{
  "num_hidden_layers": 8,
  "hidden_size": 256,
  "n_experts": 128,
  "experts_per_token": 6,
  "d_expert": 64,
  "d_shared_expert": 128,
  "hidden_act": "swiglu",
  "moe_layers": [0, 1, 2, 3, 4, 5, 6, 7],
  "router_score": "sigmoid",
  "normalize_top_k": true,
  "routed_scale": 2.45,
  "balance_loss": 0.00655,
  "balance_bias": false,
  "init_std_router": 0.00708,
  "lr_router": 0.000962,
  "vocab_size": 16384,
  "norm": "rmsnorm",
  "norm_eps": 1e-06,
  "tie_word_embeddings": false,
  "optimizer": "soap_variant",
  "learning_rate": 0.00537,
  "beta1": 0.95,
  "beta2": 0.98,
  "batch_tokens": 65536,
  "max_seq_len": 512,
  "train_tokens": 290100000,
  "max_steps": 4427,
  "dataset": "wikipedia_en"
}
Below are experts of layer 5 (counted from 0) of a mixture-of-experts language model. Rows are named gate (a neuron's input weights, with its number), up (a neuron's input weights, with its number), down (a neuron's output weights, with its number) and show model dimensions 0-63. Each number is 500 + 25 x the weight over its row's rms, rounded and kept within 0 to 999. Numbers have three digits each.
Before each expert's rows: "comes after" lists some tokens at least twice as common just before its tokens as in all text; "mostly gets" lists some tokens that are sent to it at least half of the time. This comes from a sample of Wikipedia text that the model never trained on. Tokens count by the router's weight.

# expert 92
comes after: " the", " of", " a", " The", " United", " for"
mostly gets: " government", " community", " military", " health", " state", " law"
gate0:532466525539513459524509462515495490487498541500493489515443537467485523481557522489509465541532486487491491474484514489483521500504477545489473518540515512512514533501521505460513492521497506
up0:494536464506462458509553482498498497489496527519501480499457482547536492507472503516512469521496516490503513497510541470492458498469504479498527520505514521550519524486477517511506475493463467
down0:506482447494505515553472477519489518508438478497504509507507517498515486477538496471516577521465483510498470550492526488489495501517487476414545475481506526487485478521504510490510487498524508
gate1:476435509507516496538473545540502494531522523471492526508494531472490488446498483497534493516474472505475522487511470472517504528494464516544477472525516515509547489516430499515505487518506467
up1:522528495505476516515545520523490482480468500505547491509507527478524479526479521491527484528509449470531485520501531543499519517508529505458529510501500474512478544534483544507462480458464453
down1:530523504482500495494522479495511493524521445522489478523484528493478516539500511438494469499466506513509541501549495490540480520559530481511499493526511480517514508500503514543495493461495541
gate2:548457484480481488502480519519455499485537533484532511561509509532476526517494499541483479487492511479506517549476474470502503508490502482526489500525507509484504489513499503464521544471490489
up2:464475539551468502479489485492496470544525503452489482479494485510534499499477529534453524489561488506531499478494468500483507529526521487458531498492517519586523484492530517494535539482507504
down2:490495484488482499529482507459490552535482482467541506504517493513514542530514536481488477475524502537480503487509470502508526469509509533512443499544518506480535504513522572461524565504509485
gate3:505534507474485500469554518501536484557508513513522482485546467499510509509473497514491491526490449472494543508477522490495538516474526478464500491486519521455525492519532494522491513508497521
up3:462509516492463493515472524452498474505515472529486481485533511541520513498495475509537528487480523531472462493469455508461504492557472527514482513471503501492498489503513494519509504476539506
down3:476481529506467469538482496503523449498463522527489500456506527512525509515480515558529456509536506527484457528501520509533502473501534468499494513486530526532499487511500473505497496503495477
gate4:570491530502503456503510486513533506580489539517504504505495495504522481514509525493507500500529481483495490477521522438531493501537475463527483468500542519472470526480449476502504486512448481
up4:519510530505523504512451493490459433498507516535475514497519459508505484503488480484524481503526503541467496482503463487475466531449510467498477496513474501496457486489480500519496521494523475
down4:479455498504472473512483481492496478523528527500491494496506529521523504527523473496512477466535469476481505502515466518509535491486509510521457546496466504511542458482500458504485497506508472
gate5:498503531511521497483521507555505494534541542499505496532548478495501488536520504506517506539499492474442482489495476477496511516522525473532507494514513465514525536487485502501412478458524497
up5:532520496477495486498537480501502475465500513485499466495516485529477508517493523534481486496476502492524488482540496467480478517499499477476447563537511512517544490513538574529564517506523510
down5:512488532507534489541514490453473500501442486483514493484545478470500465497494511563469511466488528536549459500516526534506437544525518502485535498517506488513501471527487518495483486526470539
gate6:482510491488522512472466524480486527485520493492488485521476528517475542500498501512488486510450503518514509500480505530478516529510490517486487494489495481519506520460585459498470500481477471
up6:511510503523488466537503504475500527522462466500527493530506486501551486492525508485501474494482473513461502536481484490500508521494505545487489528465510472522482490507488496452488505499475526
down6:535526543508467502499454501531480528483493491529489487533480495490523504494543496481506536522505520488550469492503496477500494491514521468469466493447545496485468449562516518468511542522458507
gate7:512480471497483518483450546483527488529509519532487474492541458523496473509547446513465535495524514494502530489497506522539491558493458503520463483520484511505495502503528454499492477455487473
up7:473495498492511440514502499502502520486494524555566520519490494527499503497488541522468545550459479525481469467522485467463489495499507443476475488521493518504531480474481488492472487491494499
down7:468514503471515511536468524503560543440542472478504512504473512540467502518521434507505501505501506464484527454499493538545529482506504489541557456493491528532497507517489511470519519522495509
gate8:540494465513523458511443473498500524477564482524548523502562504502504471478468543481513488494521442493482550540488495492484495528519471512540481498494458454482502484519488516501493502446488541
up8:469492490510500527478492478477465488524509512509500512496511517533504498504474515507493494493451522504497542543479508496533444482486542515487496519496572461530496483478501489516477491483467505
down8:455459490520499501461488449495543515508502511503500466501481568470484503518513489553506503453517480472521478458531471453475547532499500506491504487508492523440506524494494448499485530526493494
gate9:523477526485531518494493507519499523493522502520466520568499505504469518480538493522519477499499531499465478514496510470444466534484518534531506463539527533515527544515499489524515531530498498
up9:494528508520500521484470538506483519484477507514469544503502536493444482504475470492470510523497531530475514482501501512477488495461531503492519495489452560520487515512511456518513534475516526
down9:464476528526472540500546497534516492504501492525521472540523513479490541492497495433507509468498495512506508484519489518498489506528467538487531422485491460467506490491544505492519523511476507

# expert 93
comes after: " |", "|", ",", " in", ":", ";"
mostly gets: " (", " ", " (#", "_{"
gate0:501583514494516504530525497462463541541506516518475517517474506485511491451504495497450508474527464497539512499510475477488521502522509526469508505501463493452538504517461502495487550467529528
up0:483518469500492466465494520501460507566462446483473500499507483523499510563506509505516516513504482515475488507524448505475500483464443460514452488496517509503513491485493487494455538447504464
down0:495497496503499519532481519496508480486486457499502488488525525484527497545511506503492504531514472526494490525485516478509508496490507455532526517535533524483470524533469440467506471471523515
gate1:493504469511518487484485469478518504524488546456499510509477456486447505467472470494470482502463496505517455501534467545517477487456517491518497453463523481471481476535512480483523521470526499
up1:468472497504503484483514478499521488516505538483484520475499513484453471515487453513532487513495482506517490522507530501559545493523561490495496481497510507498503495511526480477497448529511474
down1:448492528475479456490499478480491511503476501507483502511495458521519519505496546499506557520501467531490500506491446509493501552526470466467472500473472469517568530493506500548516505500488446
gate2:534506511486481527524458533530556520494512458503502481486530499495514492496516497483507538504500532466511496544527487472483521510515436519548439536522495500447487517523448512475478484538517488
up2:473495460510453482447507518501489525501478525498468537500521491478501456506533475521502469496487476527475479515530478520498474494506561469490502464444513533526542533518510501505513501465520548
down2:510500451444485444452463495485496498502548534503488462500480498444532518492538515495515470505466468491544516504491499523454459438522486492506485532471483452491515541495516511503505517496516500
gate3:493480514496514484453513504487517501478509522472530519495483505500416489482494478480465513508472513501507455520481499514475530463479475509508512535505449487495536506525516537502490500521498457
up3:503509408535519517515469483541528514482520494505532515473520471496470507504512493508543452502447452492533512431541516539537489499485516508517503502501515533544493529501511546539485507484504478
down3:512471457577480497538511493489533490523508452445517472482477494507467485456488482551505502483479529491477512485530528457518487518527482511532512469534499505498461482510506535478521467550465508
gate4:485482538511504539491489493513509498468502480501481481461492434520491531481533458530446495530484505509510487503536494496494495501497527501447476498503442512516474496490499495514478471508498532
up4:468450508527470524520532509540473488541539483488475521441513503517477498485499500531522493509514494479552487544496506546532514485522483504433527503507505545511498506553511521521523494485483496
down4:492549494519475505466478524529460499522471503472468486514496515534513481525504475470568487478490531494503507472478490467534493480452545515472522454495512457480506479451517539467460494515483483
gate5:497514503468496493503479511528513519462518529500487487497495493502530477516485515536532548475500406531486452483492475475508502479484517485548507503512468469509480458489477514462540519513537513
up5:534480491481455498547532503491467482471553487534492521499526509511455503533483523479543492552538437511535492495480478511505523498489528510517483522508504504461496505525496491468526517504437508
down5:468478526467509444496508503486514513535473474502481534431485542496535489534478546485447488485440509522458456496475522480518494499502477511482496518509480541492470489478473473489514453473448512
gate6:475440535533515501520525517517464482490501475486509490511514500485475489468521489471474480515456478472476510505536463526499523471491486519502523481499521496492457476508493467520535550502544505
up6:543497533522458524511494522498510541460479486521521551431494525496486471515521494550503459444497498520466496536512426457489479460530505449487459474453470516536523532522465479482488510508509537
down6:467538494512514543524478536494481495501518429532524499465474510596450506478522473488453499489485502514536511478511491527491486500472472541513484532541478490491508518469469524503488497474449465
gate7:532515465503525479485557465512476477514564506460475509509513514503497497499529509484531431513519485476463515519502479497477488488505465469503515512510524508493523506505517499513474486499540511
up7:480538522474470493535458482503503478442504494473499488481496504468472464523450487484508477505466503470494486550474523488461516473453514477430519488517495506517511468489493477489488527546504498
down7:506470508520533438482489499479522466472516474457481490481507480483488491462541510477551528470520488498480526507489500464498497553544511486487481510500441477508514483494524501530517507481481490
gate8:482522497516504493473479510510459455509547498466493477523522486450528521488526510524524506513495465490485454492457509482490498474529504463515565484516503488484524513567538547504511488516536487
up8:515445470520495504546502535452458503488503492525495530491514482485529507532501500451493523499514472489477498464517477481515536490509504520526505488481491507521485483487446489468522506460509504
down8:519535539497501434500488500495499479537497493507514495527484472497512527500435478495513489511515506496569549473479553482505533499469529530551500495468469500516491519484459510461462472503453511
gate9:513534508513514508517520505533471480558522494489463516483475499524508527535517506523492547490534500547523479451467487497507464529485551482449470475503488507466474523541450474489466473471494466
up9:507482497497474499510532463494496480543465547470480467429496507488502545532530469515476497491498539517529489483485520474502484510528504490473482483493480502493536494522463495517483469571531491
down9:507509537549461515483502468486529444491501461540468529495470487469536493502461487492550488549510496499528506506488479498525507466543483502492512515499499490472473564478470522497545489448464491

# expert 113
comes after: " the", " a", " of", " an", "'s", " The"
mostly gets: " local", " European", " political", " national", " social", " British"
gate0:517504506475488536465511476564474508532462550500496487453536500461550463475482491529507494507516521494500501517467514506520525537525539497480529534549498496498488528518469539479496524477569456
up0:503526494501508483502553534515510512564493476450501451503493458453536542484498531496521515493452529484520503536482505523499485477511483466494501505509483446480476540480507585524482464505492480
down0:485473509516508504533495505510507539481536442474538490538515510490499502485465545521517524512461501494537508512517525504479537491503501531491512480504460449457509517467535526469470428506545444
gate1:441487480472514527498511478503515493491496522521527488502473513449469502505530528488474470522497471471510494528492504452502502503499524498488482478475487526501467469487454467514459510539516494
up1:446480533456493486472492503497509511497475492502482505506498528489543506519509498521551514524514510523515484527479533492541535451486468549489533487522474501472519476490495497491489488503484463
down1:470533515522482521524501490483513491486550457457486518462505504502499448473510499487519521485515487473525502530474530493536549477509531497490518514486497530508517512521502486536497495493511490
gate2:520517518524444480493520518451476494519575501525501486534469494505474515500541491510518533485489510502471542510507492532503535523494501485505549521551501478535511512561516537492514518458494471
up2:512492524514471523483490508492509489489514501489476525472492533529468535484511479472486512541498512506470515533490519487516482517489520527462454545515504497444496527449530542503503531485475479
down2:505523463496459478495489479472505528505499529480537499536495528454542479545475523440479492521478442504499518553496505475502489538526529534488457489490515498491508493534488491519477533482507490
gate3:485517487508421523463524532514528502484517540478467509485488549490490538553479489503486485502534481515471523483556509517500477524518453527515476507508463494477477548528491534493502502446474475
up3:480540529523486536513483509479465515545473507517459473508486511484541495531492526486530478484504498520542510494486517526515479498522469546492515492490506493508524481528458517459467490514532491
down3:505483502504469482531499506511461535520521501549507535526544496536527461493474510517521494444506515462495453496463539515521495448498458492504465462493473485462490482489467446481559492525525512
gate4:484535470465462533542422537490494472521491476516504521480512533526525500465503545513512531495487525525524492517501497537476522528495463528519480495524501474468465481493505493460502487525472530
up4:492481501548528456498546491505511511510493518562475497534502515503486514522527487495519490490484483516515466526460560471493507519543512522540514430510485451492500488469496467517525499488502508
down4:485520554521507516498451477466457483499508518466489478523484548454486462474507552498519500518480490522527500508531443503432465509480441506486488498477513477469466469488538476477522488546473537
gate5:446496511518509544507486509483494504472496492496501531414472517466502520518495469509479475543496539562467458472524516495480499471509517506443497493498517469450465526502505529516470464496545501
up5:520504513509495515490517463529434500471511505522468521479516495496519530447466450520476565542495520507490477482512543494484514512477509523523483501496510443461529497460472514503512460465493480
down5:515464512532525456539476509517504480475506511499482472428507494515468540493463523527539460474500522491470492496520435505459463482491486509491471496518458496495494498475473497522484554495496485
gate6:482444505481499500535502490542512470504519495478460534502475511476522562518516480541457488501492514533501497522502519503462544521486489480499501447521519526506539441515474502479492505496495500
up6:505482514466494500492523540494457483511466510496520483438518526534485501539467541499525573500505502528518491468490490498515504476530535517475512497498524505526518483534520482537518500468484484
down6:508492473495505508514526510470521573495564518493499502545532475486473492542498546503533501513485524470460525537485490481499494472547474470516481472475465460502515488475486489516479473496523507
gate7:457502498484524494453537484497516469494472476513440505543485492485526532493532511488493545552488487478519526527539502513501476539494482494493518500471481511530488498559480509504466511501491518
up7:418522513544499538483524499525525500491492531537536488515477441526525511526536509489499499499538471525504507467561525505523494497513523478466506510498564501503510506471481481496482503502428501
down7:479531477530473526493538508483508480487500498507486481531519532488519488501472517528473480482488476468549497482477492541534513510488506473466524494531480446544487556495468489535504504507515466
gate8:497514506533540484477469500448503488462495538475518534491504463471496536482472480514490516500496524496490495505466487489484488506525479498499548515515501512459463527496468508549519512495546495
up8:465506474533525526552498518509494504484489495509538512531492443520523494504480496526468477528521479497502501499514577512515477536543493496505533477524503468518496509501495480506512531487466522
down8:536475474441513496493459562496504503529523496492532448522490508522468554520517517475514509531517494504470488549458469488503488474474541482480501528514479525458493498492486489540517493511521498
gate9:512502474538449547547568527442499474520525515504501474471493519517520504513508461482459513470450523444494487545532534533488514529514535519494508499472521500495485475495480494497485538459509493
up9:479513524480508514484528533483503498513454467514514524525496515481472511541491464513504532476528503562485512513525502455526480493498500518461471535511522477495511521536505490508516503524556517
down9:502465492469469489512505492481524510445494527558493534490459482523496478487502484486521554490495552472507485502509529463484485486525466499516469451494528477451569470524515518512514488516506474

# expert 77
comes after: " the", " a", " and", "'s", " The", " American"
mostly gets: " music", " Film", " Music", " film", " International", " television"
gate0:490483498496502436513464498489475508519475507489467481451513469489511508517525522517483514487491546476547463518464501528535541489491548538479512521534469495507532505500486510520542513495458514
up0:519454532519519506486497541543501538463511448500499498468510525500474503506470492525506469505476495487428485476489503495454472467473494471453520520539471471495478485524462517498477482470471519
down0:496490516489520534457481464461507474505504492512502520524506476503506528535505495501543528520494502483495500504509516489485491463530498489548537510490466460503476515504521485487507513486509458
gate1:458534496497482449504512476479525489498499470521495524571524540496510511506529467409503503500500536481491527495493519505508507466511534475518468512483495474521500489522505542494516527484493499
up1:500501544480467488539529475504523532549439501471486524469492487469485471527492550487522479513492490491540554470504458538534536499562507472473498501483519538509535515516504513501474511501499491
down1:484509505478517490563509516466519453517475518531499507468503517499484463501469483455536470580528548478508503476481526494464508484496509535488520506518524472502517502453511525511503503511540471
gate2:497520496478513485518491521528471474470531479498437471477540516446539521521548500506487553519482531472520536496514497528473507527470532567515503502544502473524449472519457506537517493527470491
up2:526452527515484482520473524458518487489535499497514482499499481510489518506458502491523505550480449512488490503484535491519496513522525527485498481504473500530545483504545521501490509477521503
down2:503519467467494486454513483513499510530493513498462506572554519500487479467494482531507510496516483441494509500518524519507506503515501440494488471474508511468453502512493470493505507469509511
gate3:459462478485511504474528483490536462515468485514484488541506521529494489475484521485494444555442553514490535496507505493470491531513504543509488500506505489545509510509533477516480477505518482
up3:489495520526524469498479502477512486508510501514502503504518475501489516477500477495480505516491472497513488452431495558502451477489529513508474522507441494476501511494541523556478471477474508
down3:509510498494522495499482513467499512460454434465506472543468488526494478535501472516510520488532503520497526482494516488501504500532467476516523522483543507503508516534447480525504520528497469
gate4:524458469501483496556528497477515499495459512527560544508547489508482458477522513479480455516461483506480502534478508480501508516483492503485500483503492524492453528482451518502487443482524512
up4:493517513496508502469544482463490553533518530498523526549552489503532492493493501502506472464529513464512515491511516482524528443497511507490458462484511498469493464487537524485479511478470502
down4:474500453454467506458520485465486500516470524493545427514492471477500508522525470518516541481526501505487502452480521486483466428495488460518508452551532488479484490472512505480490487488515465
gate5:502474517472496470493549520509483509490501495520468463490514511542469511459486535530480560511546473499483515440520523450512499496535502523520486505523517499494464478508474542460478488518502500
up5:521492486545536499505490493508493505474485469485506496537474559511477480488517514477530503501529491512499521523513528517527456470478515471441538499518493517476505546536500505474499539554511456
down5:476506520484501498517514502469465496474504532502494430533515523545492482480454503505487506488490528505508530484484510470494481533571500509523494466510508532505536527491507480562462487541521510
gate6:514528506507503486480505519512511535489531517506469459535504517523480492479511493489464453523491485476546470521484491504457462476500518515509484506482516478458505458518478508518474543452495526
up6:484522524500535488512484505500482467525494478504484486504516510510485490468515448524547527493508521527464522512496525515543510522509550523503460515513499468478449496543481537501512502491488486
down6:511493486488498506466473505513486510467513498499502521497505547505514508518510525518484512495481495516485532506501507531508480494466503488480520483500500506486465490497505505527523531469494517
gate7:508511473533501468489501512574532516513480539520501495523503529514525477539538495445505489513479497533516511493495489437490472516492481517505521503504491498531491491553510471467494525468484528
up7:456520462540499517522528518502492538456463470483490501509474466498485501525485541555488508519507478545528505493509513480487550504462456490535537526525528530484522517468538461461500527522487517
down7:492504452521544530491499514488507477453477509459499498444476517495546506466504532480496507497457507474505491560520520494511493520524470449486502493513512521507498466485530521511507524479523475
gate8:493509505468522516476463453493516513502510467453484501551521517516492503476484484474511522469514484472552512533481457475518522449485477480494501516523504500483484444488474526513522451509471473
up8:525499477519488502469504521484486518506485535453479503486464486531488538496537489495482520535505437519539518459491543495524524480517516491483473458505442500490464572485492507529522478505522468
down8:525505498527523498475523515468495479482515518494497527559536518472471430490482500519518462485532471496511502485519518506528479521501462507528497498480492474447535484492527504534497492461532509
gate9:485541536459492516520514493493510523484479514483502523509514508513478473491501517471477501515544495486490539532481533492515528499475517511510493480468523514486487483565487482485531505489508537
up9:479501461481499478486480531495513480521504517484507492542485504504517484506508476476512487491501469557521504547488454444500531499493460495491487523473491477540517515490502448517568522465492516
down9:512447531525518527530504489532485515480511479513530479492489498481489538486525453492508502477485547492492524516485473516569484500479532466525479524530464482447509493476483508519488488466477520

# expert 81
comes after: " |", "|", ";", ":", " /", "\""
mostly gets: " (", "(", " −", " (−", "^{(", "}("
gate0:476495500489551490514496469495516517541529475487534528524519472497522532489495515501473522478524538531479476494515502454565502488531443512510484510471547502462514490508472465481442522510515505
up0:502466477554455500484485486460523505446524460488475473516479481512479539517475487515508485530516475488500495496476471505509513517476432493488515501489516495523505478486486492497494509480511528
down0:447512476480500537493475511535520498523511518495527547483482506497484493508476495486496497485519485538473507468484490530509494550567474480438498505486504457501503486502504508466509495497497477
gate1:551520493506483471491507513495520471463520512539478479531474504521504481508513525515507515504557480522508518511466523529485525542472511500465526498512461511483541485468492502485489518488498456
up1:548468513528511481473513481484479504548508483499467478520543536507518536494502455520501520503468510457480512497505528508533459495524470506490519486541521502498524501491495508472509507470478508
down1:536454509535476492470479524457437518533506500497526522505502512503508518494488494500502486497503502460499530515527500489495485509521479526486547477518473483463460473494492517514510476537504460
gate2:526492501469484510485556511501507487547521519415486491530479514448545499525504503516487477494518552529506532486524523473458503502506511490485471502513429469521529501478465473515526470475532495
up2:520456517486490494518558490505532489448486472507532503485520530509521511513491536488489509473533535545476480474469492464464500476487488510489503485550530469499504468523545517521498494503539462
down2:502492506519484509489477470523480502499494493500534518529511526442513508539475502510471449494518536521476509507471518518471502482534520512513497457531487505480530489543473494522494499547491506
gate3:557516528517488519528462533512499510507527495491470488473478513476505455522506466549527500511486520499487508498425506528492500496513503503507498497514538508493494510480503528494504487550578498
up3:478524524508511561517513444499465499466549450515533547542487511482494526498446483544519514530498518483524482455489516551502515482510460522494505500468561521546444511497508520499522515543518454
down3:494509506487515510483538509524479523516497498496546513491505526503501537488527499506510441501499512478537496531493485522512533498482509509535490484508474465475488474494482525515519519481473433
gate4:505521518452519487485509470532494497518535498523516498503519530528483481484492482504526531570506459537497481494499495452494441455510537471546481507522444478456515544520530514480506521495533532
up4:496525495449520505475521474496483513526496530471498528437491508476496511502476519484486536521513474554525467518491480539493460559499514483503515459491472490507469497529460476489529516533511502
down4:490534494528495500467561537531492490478536531509535508448528514552515491455530512491491508545482513500464513514520498469507452490485513493529512515503507551481502497521474515487519493469518467
gate5:536489506501524535451506438527549484550507488480541508514500499489482515530494468477463497498555503448516546537521495484523471496499480534496530522526502480495526499483508550504517508511514532
up5:486489533510511510551489474502502523504462486523472500520548513537494500451500492527510479471492491514514455490524482491523498460488542477491469513500559491470488554522524474511505512504448486
down5:525483524504458524501467461505452510495501499545532476506536481485504486444478510524485499526509521492511502482499482518501500569526480488489453482494494465501512522545492480534489491512506517
gate6:492476467484499532456526555492530482527466508506532516523457490523430513507497504500536475481504502483540534506522518532485479514544526473494484507520495489508532525501436476547504516502495537
up6:499475458503499544556482486528492525526524512512540522485473492512520475479477471495473511474468512434524496531481542544473532486476510511487463483471484472468510447490518477531540488547558484
down6:486492500502465481496507486480482520531499491516490460515493506541496420485542476504512488496518473475463527499523525541498490484509508490471496513513485513499531451479485515501508536480501458
gate7:523488526536498514475508493496496525476495462497536497493527488458462471486505477549514513501504495481499474500484510544545467543519480477519486525516493519495514496544489511489531491487475548
up7:558464449496511496516478540512501502467493500472499497458467499514449501496507492505457491508522497456469506527502520467479531509481479492453512483486481478461525520452516515519517503561513461
down7:514518444506499491492481463498483502451560500481498514515479509476482499521486514448489471488510526476478495534473543555524471472495500537520481438534458504488507483472521532504517504497489484
gate8:533527533481499515499493539504495473501466473490483475555508496510463507516459461480518472493474470534527485563453488472515489473540480479518485475495514520433490519521537494508481498485523504
up8:513500514502526497473472566499484492526473465500472465507504530491499527502509498526487488471497540484504503513475548470514476463518481495514504463497482520526531463492492539468497537499499480
down8:523474533503455502499520476491497513482514525538502482524523485526492545490476490501497485505558478465486513453507494483489465482489470526510488455543485521537475516462519556515470512472485493
gate9:508461503479501531514462536507504514501483492461521500467470501509459510487510460475470478516512503487492507521493487449525509526506516515556464497535457498451533510518499468484478563456538517
up9:503496450487497497552506505509503553521496489497479484521513518453524485495489508496483515539548527539529528475510546502558544519508487534495500521533499497490520489518535515559522436479488445
down9:504510516502505481520503472476493523469505529501527472542543485488541452490473546475497491490513460488506536499500488499518496486484486448503478468477488481470459502506527474506513476528465501

# expert 46
comes after: " |", ";", ")", "\"", " –", " ·"
mostly gets: " short", " JPL", " Nominated", " TBA", " dark", " Short"
gate0:481463498519487476488447573480470494514507487493495474509502498505522529499507483491468487482483488475519500483474482525522466535466495467501460475518490523496494509492508509442547487443473515
up0:507502495529510489523469473527484499475470495516480481526480483547491499473523493506432532526522442455470504543521493455500529513490520515503486529481494472480506462470513463502445521482558469
down0:517455530513457514531501501515501493492484458522496494468559547526521496515519479451464493539510497491480489517469539539542492521521465509525498452517494532491539509531493469514493470500456577
gate1:499493469494516484510470495457491464526474517495518463500485474473426531527505471540478474527483499559465511479542491481530479509495493504471488496545461539528511505512456493533531498496499504
up1:516460507475492525448512479486530506472516473457493505526478540483441485504506491521504536527517456524500539459462519529473509467529501495465521524499517514519458482521513509466475505539482582
down1:501533483554473518498511470516473501474461463488510464485500459483506482517523525490511495456600488507496516521500500500529460499477454474473428512489484488489498488473484511530528539501525487
gate2:467513509478465519479526478516452483482500518529523525545532551518507471488472533496488489494487449480504484512516508529480532504485485505511515449452525492487457571497508544472498551511484486
up2:480577517519498465533486519531533457494479468507506501505471528474501484519519491528469545541450493496493521518478546485498486521488530487548490478519494480493515528445457509496568435487494502
down2:494521532520539502459530511515491503466534510477494508562476476478492433523513485506482539531501522505522452515496503477462509551481491526502474566479456524490500521512461511507466498463479509
gate3:499455486528499510490505492535517522517472508544492478520501491514531516469487495498518497521482535500505531526532473520518538547507477510483497510562519554470498555496525528441482528484517512
up3:518537508500485490472516520538505531474484534509531555498518528500552509544492494511523553499537517516495555462493478481469510486552471506489450486475496543514458472525498497524485517498463507
down3:490487513537475466499517499528534487518485526515496504528527535515450534474538526521468527475524505527508465527517506513493504535476514478491504499524489459470516529532484557520515524507534495
gate4:497466506520532502514509498544518535533545480549473523513485488484522472508536468478490460508509498482459509479490484539530503483504482480463528508523556546508483489511506459541500541476507516
up4:520468529539521510485529509462502532509503459482485539520481506528506446486530491468496497464567437523492453498520524494483479494566483457491506508502493486487479540529492487523507511490480480
down4:495548552484495486477516540493520473513498497494524518462483472531511492513492520510522491497501500471495522502493522540495553484513475477496448489529507494479513542520491490520475445470521523
gate5:544501534520456475525517492486467485528468534508524506524475475500489522488452492494492568485449482493543527509486516489525521468495511509476506478510436496482496493506503546508513513483458489
up5:496500515541453467547450496498512537500509529505532494517507467510519469477496503551520472513457519502525484500451479458481476507552538515444510513510524485531497484542505496493509533515510441
down5:488530484456482489504490472514486484507497463502484467439477529529544515510486565494499509487487485470511529511507511529485500444539503509519517469471535532526479448513498516486499472507551519
gate6:500529483530454478509445512481466477513481514518541509493530519515507524515535455505510491480462499524496452503492509463497545486503484482459473441514485478505513494533479544499530543499504478
up6:494493492540509515497512537523477497489477527490508552472523518481496498492490516508455489474523466457543522482523501504512487497521462526511485505536484488522514559470479469516490505518498506
down6:462520482498472492511506522496478513502487502516520508511489479511464488470529503485479481480492489486496484473492497490506554538532499509482503505509482477495554530534491514501485531511507498
gate7:492498477509464514518502492543520523478468502484487515470476488459543485506509497520514489517520541482529475497486493512535504510496526507532519571504511520463514503553486494497467505441518488
up7:466517537520465479540504501518537478473505482522545483496498500523540506497466478500506501510471542503529556485524526512515514470547483504512496507441526464522534506585501512482516505499511514
down7:531516516540458469519492483506489527472509498430528467550511477501517523479485523472497477500497479497504538509512499530513469517493502521488500516502498482511497506516510449495456506526476485
gate8:511495488492480539492441526503482571482477508504512504518497468522500511517530480518527537468498530488508519478468515499502528499517488540535458511535524489529519528490514530512503499508462463
up8:481482521516472466476524480516562502509474475482492508496517496517483483517475499509500502518501464465495511480486484465504545495488493466474478505505479524481536480475518481459487506552526498
down8:522520523501496471527513507484492515487481492508514502528465498511526471447491470489506511487473534520534477487529500510515522505482530509497496541551524528507500456482490528471465514460518528
gate9:496469512481505507498478509460461414525518509479486486534519507480480491490461539443506485504468527468469519492506518481483511480519472497556481483477511466477522483484549477489474487459500485
up9:484513575515508521518517528498525437493505461515516454509559516516473461475510511532509471466494510474491509527487516523503501498515489505536457498466504479502499525537530489467511498490538485
down9:469529509493561499500496546520502478534512486481482515512529477491455519511508508512492494454486541530449469480491408500481539522535516513495474485493513528483486503529470515543527540516476490